{
  "n_layer": 13,
  "d_model": 224,
  "n_experts": 48,
  "experts_per_token": 4,
  "d_expert": 96,
  "d_shared_expert": 0,
  "activation": "swiglu",
  "moe_layers": [1, 2, 3, 4, 5, 6, 7, 8, 9, 10, 11, 12],
  "router_score": "sigmoid",
  "normalize_top_k": false,
  "routed_scale": 1.0,
  "balance_loss": 0.0185,
  "balance_bias": false,
  "init_std_router": 0.0131,
  "lr_router": 0.000967,
  "vocab_size": 26014,
  "norm": "rmsnorm",
  "norm_eps": 1e-05,
  "tie_embeddings": false,
  "optimizer": "muon_variant",
  "lr": 0.00155,
  "beta1": 0.95,
  "batch_tokens": 65536,
  "seq_len": 1024,
  "train_tokens": 253300000,
  "steps": 3866,
  "dataset": "wikipedia_en"
}
Below are experts of layer 5 (counted from 0) of a mixture-of-experts language model. Rows are named router (the router's row for the expert), gate (a neuron's input weights, with its number), up (a neuron's input weights, with its number) and show model dimensions 0-223. Each number is 500 + 50 x the weight over its row's rms, rounded and kept within 0 to 999. Numbers have three digits each.
Before each expert's rows: "gets" lists some tokens that make up at least twice as much of what it gets as of all text. This comes from a sample of Wikipedia text that the model never trained on. Tokens count by the router's weight.

# expert 40
gets: "\n", "==", "===", "The", "|", "In"
router:507600529441496510516517524475539524510412537471521470425531484481478477486460472482468518506571514508477406481470519483470475482581394507550538498493519517482568470549509516602513504554486565567491509469436405567573522472530628468549448470444563465477647583485456460452495495426436433445447505406524557489481520544446491571388420523498463454433520518501487453493405447479508525573561534518458484435412472490511372518459486548520586534593513495441503478502456523576471462509485471382511572393490567424526464513574526485518440503472504498508525534506468530419645426526506466456538553578596436496452523598543568485455489559521483543541530416564474491429466412473554437438498
gate0:600460515512562505567402389568532510506447527437516420467536474531553569529522472471524460496560465486472416420576576476510463417454460524504560466536486525493527521558583520502468511482504503457508469443489558548594494422438553513522509535532484499537527497541457431531464528423460448591468426498492462569461599500479519505535523460517538467540550549496427587518479491450531492526522526505429513405473439456545469566504400462519550576521575422463536531554509512494495485498512435436556506427506513387466473501526634514513578528353436462493498430548387536571480522452385547569531579510354607562526564453489510497596468461486502495574555504568459551539488488567520459526489
up0:497540473544555501472496515486576501555501509457466510518462506567476551480543508492506512502540510512481448481478538501391502431457546506498452419424466515446493530405553648481467557486563527485533597467506548473500540620491495530463427592643533475477520472469525554481487421539450421411511447405503501505522555550483408469478464517464517405496474417459477453508533522482319462407521525542508424389464468547582498449544458498464576494505608418508523529439424469475481464542541534525488549398452464580473427519492504556437517566472494513430467455514532419451575450472490495601492515468512572525479523542580448580506411509416454483429518601531432475546472543530554524467529
gate1:434553465427570479523561495456635539519497583492494420533536566507468502499510455534413368523524505509459475424485535427474510440565450417560464413501450468567557488545451494481404551450468503437508515413469475491505507566567444322461430450488489580436438453470528525455480521503395442491401468551524448555534454481461560560507427520573505479495411483561507463568452494494538537586615542536532568534470407459559419583496495494474446566634560515472531493529444563512544543437449517516576584456413525500516466537516483453515550465447455535568515489528518490456486539484456478540476544461511465480550513521570603443538579494533488490498473505493446413484534479495530505452449
up1:534560519535554498455489533472613504509569444470457426610548534499494504500536464430430425501550504455381462497552490545539435463536444418545541471560508500564506445491507471481422524420548501474493583369450535490525500570561441446427449495543443552445470484432558513508520529475432466482387468572528447562509464487457487560436496592531456521563502484532498459569499559526552520556554516517561510523444432478434349542415504532401455535609481478404546555449501507488528543461542497528527605419440488454446479527403473467589624471417492530572496523541558475500518513557454435464534540459587440502495474537575527549533510535461476498590521480547522463484553501498480476487394
gate2:449461498379470421490466496520510481570504532558567493389471500562604505464530492486467468549455510510445358439474466503461429444522478493549543507529467526521553449577499582567547454524486491486515487582406415476507579558510565483519463537536436465418395590459543429438496568464510571525485560486561532481503467485503520453453519438521465502531527535436472454516493463569404546465504462494471641421532520521496453519556540495473452471477426422448542527505447504477606440462445491461386401473544541538462459402450546542533568528488483479447452477514493527495551573434395528385449413422455489402429490523443475493518499568482431508536509425531486550458482449520554578441499
up2:470502529476503531439565558507547468567548554528472473480476612477429656588482455477454457447540522518512487484551502563432474525521566462560559555524423525431519481594435525521508457431534471516471474524452503514449541506531591474597497484511603505463470567398569542575536498428524461540462550396549520440523538517421529486541408466613452504480456541375433535528576485536417513514477542614515558520507557555489613573440539535541523505562510540422582512516470474490540403439526480525499450525466490507485397508507460459566483441444486516522507513495482529451490522487457519462390454556543553467595461534490433461517539551560496446578541419504460537622471403503499514460474
gate3:493524484489540512429537509519556593475484452476515459519461530466519523534508542511491502470557476566495518447453425523474484464543442549513497486444476553450551411471552536546375506498510558496531484469476493457570454437496587534574520391466532423486584528579548552500411493434514465456472610484431601415467554478453423543423409540527463505463511580452504422540498470463501508499449506479427514430452511442441498454513575514517655595595484474508445469499545544554415415613512514452503568496578510453589421597552555475507477545417526533449496451550511450482548485518456410513600525542499470468399492513474411514447479508530450473472485394612537410508461525496435484522497
up3:532464488513491496551506444515490452570543552481431535550443491575537502464456525410588474496445538441462429491536579531532511501481576445381506470509464422474457557431507513413480454485530506513462486549545570527465536525475386535510605517578530496510485461487515483420539568572470571544530375537525468562483547509506557438584545502536560560506464467495468622393519576454475527388454573534432446619568466539532577477556522511499492523410418408595465502516516508502539579561460481537510451492516483496383489521561494534529512394607516545501471509477461457551524480415500604509485517431501427553468470476548492539512486434472503495468515654456443454440441526508545481545474
gate4:545507452467491489600510422525529526484516454580543421503469523503429477470545529525526591569520456566457534451475515477576444561539397466476497468547443591493615516625582558514533540552477530422509501477501505526484528495539554430525515554488516470451505563583573413539547470439419460529386547369508560395464570556493531488465512495490494584558489525523485516517485487555459459554508491472483533440557562518424359548470482434545615509452485572504540413545502523578443538457566499456504583561477504482517588536492535495476521526507492456544599496553492518398517480447595496549569444425470530480526470537490504525558569557553485506428541403466532593551506471572510468459425
up4:470547585555468467483461518580440454535476507474508524448492434502503539489452519472472517459503488373560571542528511480419565453464654539495545544474548427493357506435465413476526462489568453548458478537528492512472452493535448502442435455481539463571460481471448552441424545530519547438537521630477487579466476448488472554535491507504489418446505500519461528448525485470562570512438473491504454558479448486589590428521537479542391505514581471518518586453529542438572477485422458584452427495434560515473508505556477484500573462438513474462556538508510407617420524550411519431466504445582497519510623497538566516378464419438520471540557573508515448520485542411525480550551
gate5:452410566460564552450536495478503555473395455523491516423427613511513589524431519432495476541557496526471460473587535540491528525491488469468456533473385432551474525584489479431532542499466564515563401528569538552462503488474517420507492530444450406481559547542500488646534492512512527520371510434521459465392458461445433529459594501512487502398551534346425489423503353462488528497517528516578498469489569526445534469508564567471548570438446485504541474513571458442508453532505460464568562508499502423495600504459546474440528511560430567584565530493490542487541538516500503419517475590526461486459494503574496473527565565441548495548512428491459452449539459563477468496502
up5:485576557536444500497399568508546484498568504534509481466534452509490348471511518582508524477482521496510578475462433419497378487495553560594512465514543517547584452449499505535513474490510400550501514453486575474456505513488542569517574378598508596550478464441464526382441478486511535477534469530453539534568460496533586518557390519481536426634473583550594512577503604526545422470486520472483504568534536470559508527483467461478479398576477440511456446398437553423487541569469571546556474534532540529525487555563457567514522508397532412453416414539496433554530501480498525503460495495518521432544530502442525509487465505525536540439448551558513540506479509405443486522592
gate6:509436492391429533469421485493412464527542469486453509475506450448531511491449479394464480430484478509523488550489454508540354463612493615524476536493465530499571492442472488586554497565559444469515515503474406531427475502539485614518495470548503539548475500463546513505468426531509501444478448523485452442464402480569598508532586453503513505541474447499567422507569455508559519543538533523572536387468453521541556539471534516465455524630566469461489539474476585520511525500570439529494523575482455408449510435436396550507560503604525518473429475492439528470436416527486365427522444507558558577428501486579490508504565414522446485532528608476433435509524428462556467487527
up6:589528539420504554458468485560486450459465501425606464471549521491333448395550527459527453545534536505519384519517505447450448492456409413524514516496514483581524506493522403560445598534594472444449487456447472616482470439446561476498495448495574543499492494570542545399449557478544540569557430540612557481464441474563480568423478470523429449545553500500480398440472459506524539484531463478600554448418540468485613555520496481471537570518421552524579512543594464561481496529534503499479538446578480436505503567502493516515555427567515491500501487539608544523516525504511585501560545512456506465555431516491533471452516515431458599514517487485435562496474444588468504543474
gate7:554526492507434519440486481521458532501413404500447432498509472566453555519416485475506544499473516507482504487525487489547435458407432534431461499509488534592511522412473404494429479479524481504515384483557483467528468533493499538459485536460438597410395575485477492504591500473529504482441529562531454476513475381564548515493459542482615546450601488547513506519448535357584491507541538505599595407526445540422508532511479470581499504523521597580460529452492467458458591563586506520572542610452458509546437451462483462580397540466541480571505403553478523562458549545528505553560566440451596465537471534520585485454497382478497502485535557521487465503495549432479508442487
up7:462528493570499535523444565557566441463553463510459539497627486403467460495550558507496421457461501506488484479591572469519513517692421485437561457490495545457527553513541575530436463509537468506582571516487500428439395485507477551457510515565492418539597542500511451437535555529504520534485519594443516545541585534528469431536459521506502513541566642528541519481483412514476534493520521509508411517533467540529500509485464584450484487524419511416484444584605500534575414461486476485462465453539496550541485557495421478529492520423464442566511545401553575530507438513547547483507531506404504546505405530470533611505515489413572510494532497576449571365411480507519510518525
gate8:561462437468500408528553524512549525453473493477473542523475526534435537470594509399485510519448486429490494492506442570446485593481477489482449490451566598461507468572493533499490463580498473586515446541516587475454506529567508417510412459500574597453552415487473476479461501466476551531480474466520536558440544556586524488460489470455440598601547439460535577523512435528521553479416498517580491506562470495434397562475570478391419517559556455618483429459438515464528490493534453402363550421506508542464443522424493486473397482554492411402432541496468481523533411498540472484492528438551558444521538508455557412458577456499524403505562460474498465521523534583513512433438
up8:408524518483496498564388497575428511563561528502472453476535447538543533444394483513483508502521493529526567516502476392546512468516553484524504474526420445465443593462554499534546458559516583461450421526503421602506503540526554523541558533470465498495515584456542576460498488585551466569571529507490465475589450487507471543444483458379494491434552560577533537522568520456534545441540492531537587471454517456570611422529492479501557485492509514398496560494487491540594497523530501554559506588420448481507540509572422571471489423520437560463520468503596522457390563553496622426568528564538519625548510392533459508444572509530449532481436404576524538511457464485526457462494
gate9:550433422439584535566480393477535518572448518543428473545558432476602439586581527469606490536508537493525473452521565487483475578486385447515458551494483451520520523559627494509486548587519547588498566434533381501489521495500558532485473482516470459384518578415452439421491475542458475445448458369437588532461535495452477507491525514484482468562568490452464471543467607490476463559529493491458521517455499446564460504528448516563539553452551527558562442528486500437497394549458454510488545383539467471445554554505548442438531485501524443514530506535480470505559550425534615600512506542510503502425512491471498480420435508481419521550523468549542479460454434444561521468601
up9:479528528549478569395482609497490561436549491496544476509566482519537514417483477442428560451485530450515540561452574542496549527535626454455511473482568576462413514474435541454510502453458474483493434550461524535543496589520464517498535569527477530638569453559529566579479526484452571491527533540534409508512503560534525454525457456489550464503463580449521472446544352555535509504428536557608470437505515491442471551457492498438520453500533550518508459484487555508441506496587532520508489569456553474474517465479447544555481497501529500611474483461476508390518457540570511374461517522518491429675479541485384525530501521466556520406440441434482401509595533566445577500441
gate10:511446421471495558573522599559438502544471578495551464434499498428466454602490561439519524483501541482510541576570464448494499582502429480545542538511461533473544447558465512575493558452511591532456468512450399601462505429552586413510527509400425436483520490520519382533491479478476499364559535447517508521502523510498437547533472527513511462512521540454531449487352566484458582590496505513579410543497462527573500488505461502523473508527482523542497501440532463534547501487490519402535560370498601408554578574538467573572487456516411549498473503513399508521548557510524428591579451574582397453505496505534494487504569507507512593541538566526572534506477505456487499535456
up10:557521494562408581544464457444600539502479504514474478639553564537482467540488423457527463500535484480499422440521487481487535476608614510456487428554573549494484510410618466512463563607485453441467596490514520475493463613502463611479445514571500540565575500503473512465513509540517434559520479520422537591573441450536591421426505525472569564547503502533535517616484494537529424422498470462567548559497497426566503547540528516464379457456532509539533511544477536471450538501578569622442453496541374594550561495537474450466514493568525497499447489450542514434492421485502568490448500534493509524515540559521488477582519473470527475502516431481460507415433488556544484515437
gate11:523476545515462489571656513524531553472463490508496508501436494560418568563494474581550478449482482510506559450490468488442512443477552513469474504532492449490612445530569504515495493519506527469602440493485552445476474560463490470433574568539557447412458586455440479332539486457535503480428441503509522476518560432444522430613604558631490545578462552487464507553451494587450455522405475444395507430467468506557425559508465548545484506552479552443588469573536426569525519474525480542456505559528419523434580438520524464456556492473417507518577481530504513510556469512375435552584476532466436487498527500430502502538479505474440513478479556465549482470415419524473455485404
up11:532555424530560465557589620435551498523438460512521449382484566445530568471425489506545447421617502483529499503563448494449529563572414524386547511530537396424622427557532488498523477537578438477511488550508445559520536466392561555481567508536555394456591494482525465467548486445499490553415499380507510487531519464438480517557516459506442501578451494569443445561487459504461525428464503546401504472485503546467407564422554520493435477527456595530479469514437526509502492545470485456500533462578514468422458492477569511539458541492464546402579491560436492439494539485472470564544524511482427557427561579459513490480427465508505501548469525533474523429422439518428452531512
gate12:445473473539445520515534455550494482450470615521513428486571608417588562485547564485467487455524530463520438471509443496538474515451518450595411462537476514550478506542529565515446495524511562489489509525466369447462497526523426417465496520482472502556625482464497522511449523508420520558570432442532532445512417488430520450485456549629468500487545605424523524511385539439573414566556563503550509501483408488562475503421383571442473556459450523481556440455505477492537511510531502515502569499503447372550533469525447450460419454497585524516576602565513503519546493473503451503574581519419440505447413443448560539451537496529457520594505580489519548500524420489520464504573
up12:410568445551610482602511501484532413504466511602421523540522460621442499517465532551404544481446516516487540540450521521441541453565470564481532524465436563454557457542437472446494492455471585524425491406490528432467535493492551487565579473559474544449408504611486618418526502461516484459484514492499507526506506542459469524490498537477478484556444425528519512442513456528475558508550501511460432510554538465527394586515585411460515460639501502433504565529418521486497472519510443445551504545451475573510557414408508540524582491422554544464504478449500475486387512545470600461502547399596449529503503516549466453562461527575481462412431479589545481506505467493531492409564
gate13:483512524538488518466506539529454451485456467538464530486494444456463507482527578529460500617459502473537477476531555444490636543373475473501500489492442490501439578528500525489516417519536486608489422572447502491484482492508613547504593540538422535528509535519461476492483352498424442452487568460519505625445550465497485463506589404499544459451525406494437459533527598429477511480507362518442514562585473520480447434579592493539547483423526504402445550410523513468499508585441480607471553459496466549559490433514565614500512512540452430442506515539437436484524540539471506511374512504526526493536565465476520467452621508553542563533529537537498571443466512474425528501539
up13:533500399512488580491488454464491531533563622503487512430534462622498437501453420530435468481456476563489525559555414508540425496549358478541538508508541501480509490466487544569418453472420538481547591506606422485518579532515455464571420581574545521462473415479456569505505599481442484496555411483503559489466504446523525533390511509484423521490460487462509505586427454554513580542484533454573454483460518458535454568515461488427558432571508536596547497582511448522492379460476527488508552557533574465490476544545491373506482504389437465429486482497525457560490479487520467548494494527472433552572488625476572555450490403499455525524444446563490511529453517484521582519465
gate14:523518427547532538614501423540486555391479601505480524478545511477527479521407514498543609512426526394536484435507641520504518543482528467522418446487424470519468601515450533418529508495396517546517546445436592472502503586490450486440455507518506462556492580537513511460465482591508340497577475398493427535471479493399445520581488479577488547518388563467484615449480536465495465549521513455541493507526564449450506490422441474535510435524509467498395517519504556481466514577478587501459519580516494458574474460557448552510394491516490445483499510551483613434528522462537515512591489524546519455484530511517554564516573441526545539513418536508509474492525499540530390563534
up14:393534495494484530487477420483406473555490580526531601484553446514469495494499485511552545595398451519493438486463659438570519514522549486457516505423480471530484495562457544536520494564433482566471565512443581501571491479528487503440488457504498528551524559521387424453417498497504509544502425569452561433525558538510443527566461569407567464585433506581533533546550494480464515478476447425544443472476504542503578513537466475478432607515476401470452452506536554543516537495541475627483501461463501508475583375514506483497540497523506613512422544496470620551595420459511432430465463441538500438445540530570468442503506519570507577495502519422456533539530467448624499482471
gate15:495589501464489452497470432460509590522451469499535534514636604473559479523520477539485538472485540515555461478488474531383472587469491506517506481521572513364491391424424451571547599497438529613475483430492512492433500536551595401480474509444522497559536500480588494480551453543502508428476456391556502502492439485533497455388498570545483459525465539459432459529508488505534538527483582581496479467565599534513450539439551548502417549501554528434379396545521577495524492550510560472490523490465490510522508562493567535473487574434491518515506545538498536386551515473441532393471490596473483462514494583548479406484541602437499530542508547516454539459455496548421529422582
up15:435453498411581503487516484562466480432457493564467430423525484500567419539450458492550443512533476504400597468457466539520510407463476516565478550554503513473540477587464417581433546436469474423397521438439497505508438422469429473464474471525521407406659477543445561554552602515564483482434502483527503523511475522460455625533453469432564473546524471566485545552420468457517480590471425477561561479453398531499564465517416588500560552493477486488518527538439467397407468470509531446557455516529485512613498457523543468455521492534501521499525518469594467487577507450503443550494603552520500504451539474511480532553513470618393564568455497505497467502537482439509469521513
gate16:500470456428586484506443484581393522535512474485533539498516511543354517488468546504439515514546496564472513545449451524550482552410481493507465444425425537560441502450532458465497488517505534528574591552446468472549407526429547573543585483431399547469549533488601437534482514503435510536477419469459416468485532442486506549466449454545593548500477557477463441492544450497472463504494547476535476437503494552480441509569376545511521432421519501583507502422547445572428502507464542457542516498510490463488419525556524510501480406578483628563437517488466469499469538579540562510337576459485587571464540575493442484454450528522400495458536476504584469617459537450441543483528
up16:515466479529533432466535432446459453402344571446532441487476510427435425499414493516366453434399471496547458532486566391542564503491526429517442551531472569473503484480568542465507446507485571507425546561568499419579514480440419460532590531534430601545468470595467489518534467464551480518391521512464522388503557526531552529598439509476505492487516568551525471464480446501510500482382446566449515483451531561555494514406506502489390527525435500532468520466474482526492516518485430520528557450542514459501534487586477416433578444495478543446594518593547467522458459526346467480511387478503540551512412505554462569524518543487510472526491483502531527502490526525495469456453
gate17:521579499497499509482512588466469444494419521549510578587423585486582450485469450529473429470498477543571473577517516395567531457562513484555507492347474484536544530414431402544507527479380544444486551471492453493503498435540532487477506459566482466506535485561483558437580512549557555423372435482565474530503454493520552515455516412455483594506453523496506475474516553477502549521490492622441523502518459590546459472465501611545495565476521514402418466588473499597486463486521514528445499387497435533450592489505474432462578538410458431514484554460511408468549455430452491374499496581528448535479510529456456422461566524509500440523496520526531479505474548442416530491433
up17:496422515479493510528461445579523551478567473429467481436593525506521565480514489522590548548535593445487470476534409553424577505463509489540536553536511423509478549525575615521577548462549459541468469498558536637470441488517484528498440447459410502522521568434469474583445473564440419501582658457417567498515472487468477560520479565474535537540441519518483554463448490531565486433537437442490454553452554426471537525490482465511463541526542532505515461404464485413498530446521476509522477586444559423432398516536523501579402501468581510525479440441411563527505553480489515564424527442559499476497475544560499548545500386453495622467519443513462575495474579544479420529554
gate18:447521540511531382483469411465543445559558399575509479551531588508495583485489520472539540551558508455510582496471513522412524468460525521548430410458498416484453494508494501471577549531437527536439559532523487458506396509526565462498463522603596469408497507479503519537518527487477525464430567388505522496483485479582539459489460476464511549417479526345507551430466496518573467508546567602515508522481537521468582503520587497557576504502626462553499469567450525530443474514423515521491495535482509535389456530514525471488449575553500438471538513495447417505564566474571689485483550458511455512481506446470468470455491484495528555465598413554436466513465490543464390481601
up18:459547504472590423545495428514534476575617478518482474538538534413537482456494460408452477481510537431550520568538562508508529474445521521520402488479551433487529478421507496523568561553470456503499469493529368503519482554508484523421539467624571561512511481520513410456489504508486485496448575440502587528520541509545527462523486607500581576458517468558437641421473591485487526560529545541501373608493528480480484514464467517507477451459529584475538546493442507518489596502403520582510504543536439577463503476592548480470518448516533583595510511459496488452496568499525581544561506491550545526414469466451535526470525439559523595539531472531479369428399422579442518434521
gate19:493447498475540570449382384437491425485561553493510488523491509503492467512542527409425472538476534535476473490442593481502496509555565477382566470538463539487563549485579465481477503491495471406468498488539473518469481505464490496450395539517524551550474416543553383624458492523507483477476532567558591493418553507492540485415450460528538442558523561505455494504494516468541473540542559532546504394545564475497514456468543427555553486408440467499550506578413534547485476491541533495454493476484421464527456511434423569453532518347453423463575548469534539555523448559470448377457565492489581561449444585512498447475596486601587583490503495568435545492478492476495548513402
up19:537522529430454535528516475514522530476411516448527481497508549426517484510491493470377484506476529469600509523483448455506437536575542517514557486574478567547483479485485382476536470499547372520494457539489475567513553523565414431519495509472523519442489481427538441567511468533442579485462411463575562590478501539565445469460514474531487487518565445441568490488447524528586563499427545558561520492517568470423429416471500409456539557380474504373579524531466538475477607563523496518493526489517514537450541503409421605556516514433485444488569534510527623550514464552427474389592444412490493499509496475494451481485578529491517538524473564494442556533376383450439557495467
gate20:424583485493472403548517561546524447519513500458513461450643427555429442501502466484614549486522509550474536566514542588492505461503400520487563553527562478424432443602541539488596497553503549592498565506541464579627461524512540523529408582457519478471570487462566479548455514477492545474509445357474482476393596536482486487500533499454525508428543475411543493458446577460525537566546489582452458530442531484471469438459448408404522470475539506507543464524470487550431490476449495468473502466518568529567394565574538478477513441495501471519469566512530453466539502576623528604573464531591490452532475454465444599547486521575490513519592527497545492513490472457497506527493
up20:543432442483494604478546547469482498671504543502580501452431458450482553440496530459494492438452440383546528508429478449449517538442469371486485441443407552582464546514512543456454398485494542546455546450423507465463451431471505416477522436559397506531455448522616532464545536446422382449470546575554484428503429499481495489480397500461531512539446401467415485477527527482464411513467552479626540495461491476513427430523494490433456504489480530560541484528562514502467499475495511507520518596472498504509551555541439558566481452496547511454498499434512464425468465535515515396516483442511559533526480424539497505432525492493579465518434582474494435560511504468528653509461
gate21:578427504535499503499404437502476538457497589520470498560532567389529521463521488571543458575492500532468461486508488505482516505506515533565496465522540527474533514496488423442432575553540552468443486373469439603513585426473530455557521514424429465498555595537447401417496446560527439456522569490510579579482544507591608548503443551518545520491521507497509544426438528432548500494574460521609500489563527475583545538530488403419541469551481479514518515507535621538479546527441420356501464505489518377571452624469549480604453385440461472454480532490482550507436452485491459399479538477534468417534510485531493484510440463481505575491527539550515478504561466543469541447488
up21:513435423547446471508489472507538479426506509498482503411586543555583456476518511439616506516481507499473607479499514399489570458505541546457415544419424521469469550484524450510501519571537526465499399506517470504600492507458529457578512458475491491538487507545505387558548520548516458450433508475486500413562445416619526393584490556594542479447502501451516578424491475421513476583541487522472436526521454574529565508492450414462617486488527510454389421527540494543533485486579585484514600529464483452548490439559489512535515466379481367489526436453582543461443511398473513523482526500441557465513484462476510448432538477447558446457459479570510514478502542435423502418566
gate22:477483430427445567608545542517581536486449522573499493449519399543555445471508463480477504590506453540531425458482543432460515493520458498442439455491458479470466439483504484605512474493569555485566434498466518464505590531510625448533398556486556624554476425407467539491494476491536405472519509492487430466510624486511480526469563485486435521483533499511519524524502518390487514535520485508443471513465521563507459474514455371519570569402525548402511457443547471613471449485525468449487504493424513449510487409484475474481484514530506572502532476373568455470407576446466576522413535607481497507439535511426415577559429529551485467593487460542548532438564530556485434515543
up22:505402529523462413458530492439444472495540450628401488559473387560444514489456468485486444464492507424558476482447432456490597503491562543558535551470491481569488548441444451473551540554530493449429418508445582544463501443527524550437462467589472280473452392516570566516492479535513528404602557501503538497499451515553481527515458479537519444562497435526480496440592480467517491470473519428516518470476494488534594524453559506469463483563425451530454478464477537426486481508440471518495457555535419578539503493480477400433468517512475481392495491549543551572490454501499434485557409391457437509496411523562547528500593474476509489552479599448531491553574533476505539555512
gate23:515527574560502549501528527455539443532524373567525385482513475461500580444489542447455516475489511439520501570468530397521472530566476437514524487490554458471503529515431459441491583409466650426473507526399522480430472490475502468520571430538501457527508502551480493545455495525396463426599466528572533557468410510564479609483409465439490397503474456514584468485502580542495504442531508520555534554486574442490411500529481535524469513443436508497542495477531528447438529520523486543497513547478535523535474465550434465538549463528572597479398573537538512550485507568457466467464404468488483559449448579515417444335419446509522470550563462437653484470490478517475544487472
up23:476473474492469496464448495505466498442462516459473419434583474501494525612487559564587452462543486495481383516596538450509550519506485453395567460498458382425567498558559499474594380493550496506545491576531536460569525520399493478538515499543483504567440574469479444496605415564466491533488444382516524487443535488484546429485464480480439484524453564486483503508507456518537515434457598463494488463477499465554585516538528429576536616544553411450610462448440537450472536460415429405482519475538529405418526468438486549480533527450499435543480532508441580540472468575464456561573552499414384521576571516503469466504454535522531477474454504496466546425529436511503444472554
gate24:540475518591527527483526465382373505493538519505458528586502532457443410490448506486472475491419520429611586535503458493534535572505607485510564554479455481464432517534517363449481467566556494524486488485537509510553588555556525540472578516493480464405520583484481558516554373515504476439489535500506442532488502523511475535484610525504500476491507456435522539428579547458435495494358395451504510635465543462537545535414520520451452467473412494496493501504532535404465527579539437481500527487439451631479555588457516518506463501498496541410551574554546528508589497544418510560536579488603529534521476462501430480589458508440564503496501540527527581446487515478572535499517
up24:532438472490566475506498448508560451454545465509525491483493472575446573544590529528498528481572512524504394424481495548471529468437391447575474400543489528513545521525441569531500501425540521550481495520483434621459439501544518434455518447488466476503546526477568403484480534539472488454575448487538555408474446522418573491531463525531518483489405600483437453588388541463458597512556627538509513407415450447536438416563460462519522523564592582522535592533505476569537417417509504499506506554570559408563398461587540460576488571493553495513479505474533503508450500492501525485460453447413492493522600504405519469451482594461510460575539504488521453543452510449563533479523
gate25:462592450520569538520597588480442483517504589554521445558492496462487436511449525419497557513542544505523481568503473450544550472494437555587545537450491515521570510668453470535503531477518492566491420461467430598502561454484543441446536499440438485415492453558540525494477436465480447444454591457492497428474547496518411493505403504430515475478423514492439458418454547473450489678521468566499445463532457522532484431479393388495500468514541622437420488440572469512513498451535469460464567471527631399528496513482537499537520500478535475431477503526489505492454483544479443455537477488525477377547454450493507518473476511518495469500586493536555429604575499410530564456517
up25:490594460451553544576561607471509527487500561512512422570490501443449407528427560413453502522578597515565452520545487435572545499517490501529535501496495507443517519616506453563457546483520482554526390476440497571457557506505560429457512541418430488449553460521574474503468499494482448484482565451454442492494567497521412472560442477454533494448466523502445414420400576477509489681539483542482419540525500529541435428420366386554468434493522559482421490456537471464500519483553493480491559498529604409566521542485488527541448496487524484471455512509519460500470498549538424496601462509505443360536451526543486541485485529506527467468605495528564439536537473420522529441491
gate26:550533458439506555572474611525529562552464478467459559421457497567503532437524570521602496443481447476505465472595452441452481481619420503511424480553492582485506465449560564609389496508482594576503630449470524497614473508630501540582561487518564472526540519429489481463470507520444566458511495492471570520486500565492477589546519487411432489448462564523544464524540513445533500464482566533520487435563465525480462485568426577516513597542554560608528554560523578468487494513504549451510500465548532535495446525506506449492451531464525435501418451436446551516496496532512525526379619585483446455436539407542547514481539493501474448553523474473522588478491419464484480475584
up26:450536444446469420515583561575545568490445480520488499499466539449574457485498492505500608404474433495548560505562454499449494461571494460512407523480533510442508381554632592547516594461493627458423563445376480515488488434523501399587524509517546419498531424357472480382489435448480472484546464482445549482507461565506534505524502554394472448540531532486468520516544451552445411500469472497537437530460466573501489425531424535554502425547527521584493501539539454589502581462428540496488463569493518456532496455460469500489532481482484605543496401434418442486550492538470492456514520534483455508485488427575486471496548494559473583552527523480581496491545492551491389493504
gate27:474536532504490467524466481517444471534451622412431500427523505446529508567465486466474560418466598598478484486542549442541410468472536444589445562454455439442535574608539479507494604534444569490479468498480519554518429496524517460467509575546495467475509571437461452495580456522378396524585458366550487538459448433495428471603478451430491464519575543525514520407529513394549506489537447433528525510489494502524541509463534487545553504547566484500464439510491561530457435459430503502542580523530509397515495569589531552565521452422496393511484573581455589489518517516451529475558553465477545477449524469430465540442423429633471518476491523472474489552501498496540490420455
up27:450487514441512511554533488509468510584531566466460473443474508463489594529462536452517493475515557531389460507596527459474476465541436448607506527470460507444563597587467533491511517530507499525480507512487541541541541490641541427488484527546542451420523570433424454498504509530367402481558473391529492517497423478461447436562461445467504564541542511447604600533466465364565470537519362457555513446480490544578512573470563510493546498569547441548495415435495572569490467460536497428520544469569484392532516531568490511537472531434477460427529506592463553552558478496471583422470496511421505533426505435395510544508488488580487573511532477470479578521512487540492577534530
gate28:477393426525503530528473486507495517477577525481513448496445521507460476455479583470549453462449553480535522543458481457465509451466606535479359499536558401515403421451473523504498437504452504605504435548480368496521461493520456537412482618498516440589520477521467486466554490454440528478440517503581462463454540525524537532462534486530535566436613496420454581459583573436498506539520543438566437520503464452620549525480468546488509438565510501467523454590423486438558542465457620484510492536515469470385527510527550495569517534598492465555465518541525508449582480531530524521471553476605561539434538388514459555476444457544453493483509575478465522535454602491610524476582
up28:661475531432458413477541530407516543458455535428452526537545464493519493490505484392445479525463525470570511539437569557419532464448504506486523524443484513443489430523453508508443552493506478463583384442522554498351540415513433497443438450494415514521425503460377502486516549528485529496556492523505478577559493543518525445497540500486470419446491496470504438428450444570593525511455528524462547520593478585408466511553498545527351507561560412501548541471450504409439446513449395446533523489487499470534603521443470497506553421540483479541551520461459548564473445482513448432447571417469455500454474519502561582544636486435525476546510548529473485488491536556514462458480
gate29:522522506449542531508585416601487541518498548503465501481577582438462375544476466620495531577501429521471508497494522543573444464509443491472449547480515518442540540545491527530512445509529434425541489521477474527524490563523477480541468475436418520486523545532495548474535442485525535531532470442484488531457527568512538483504510597543479319593501474606496546516450494531507449515627457555549497478481431383553493564507496521569550539594516525511615489471509533558496466561480551527431498385581536492482607558580504596396483494573571529550511477487408534425541519513519487466481534518523487428457449498538484543489571534473483556532448577566561512419399375560531509502564
up29:533640531534490509441456586455446433477601619564551411607526437481506445546487494493484592599422532434513513456526515549548484538465468467546537517511465470515517515534485545545439541485422403416490388578529447506502521483515581437465514460489483482464494527580558506543412481416515433516501590541538501562513484604492440517548460591433464438454486518562444504515551555523544489438506471508494469460500483515540440499464428461555514530464421573373494543474444577562501460463527598486443489502469434499606464600499461420525500512439532541494452536538639585558516504522576529476518493470442529523482569534449453374486545567452522527539483455513509498452549475479506485459478
gate30:575519513553557463491548500496488517504478545535514514440471598545483582562451434511508550527478512466426496522530495439511553561517581570497619449543459449465524499514627413543509563578473576551495546491484501677518399479529488520476490548522521574486571573534445575476468539525527444457547534372557427490499426514514585478522504471513548470461508516466510487368494523551447560497497494491510519492454439472470464484484416403501557571462454483504541541441503506578424478481499543454518523449441536477586455465503601495484412455505487534493576428642474491432443541562488412478484452552638498419461494541519522472523577465468473625530510440484549483576452486514482523468438
up30:571524487487456491610454491483402520441490544424538494427556419509517494538531512429457490512557550490500493539434541499495475538514510561518500569512430516527493515546490539499507507505507414538427418493532538479495488437399545590604537528546397495476439533526444505496472548565541505626582462482493486480528585517473504452433554550458471532451506561497564514552465541462457546497482540510505544588517497416575414565495544404504526499577505573509531476443566447592528464525484476600471410439672505482484504434530499526552515516481561511562425487523530522526576472406500510475500483561518589489498462594358506482427567525451421494408462571463528421517492581563459453412569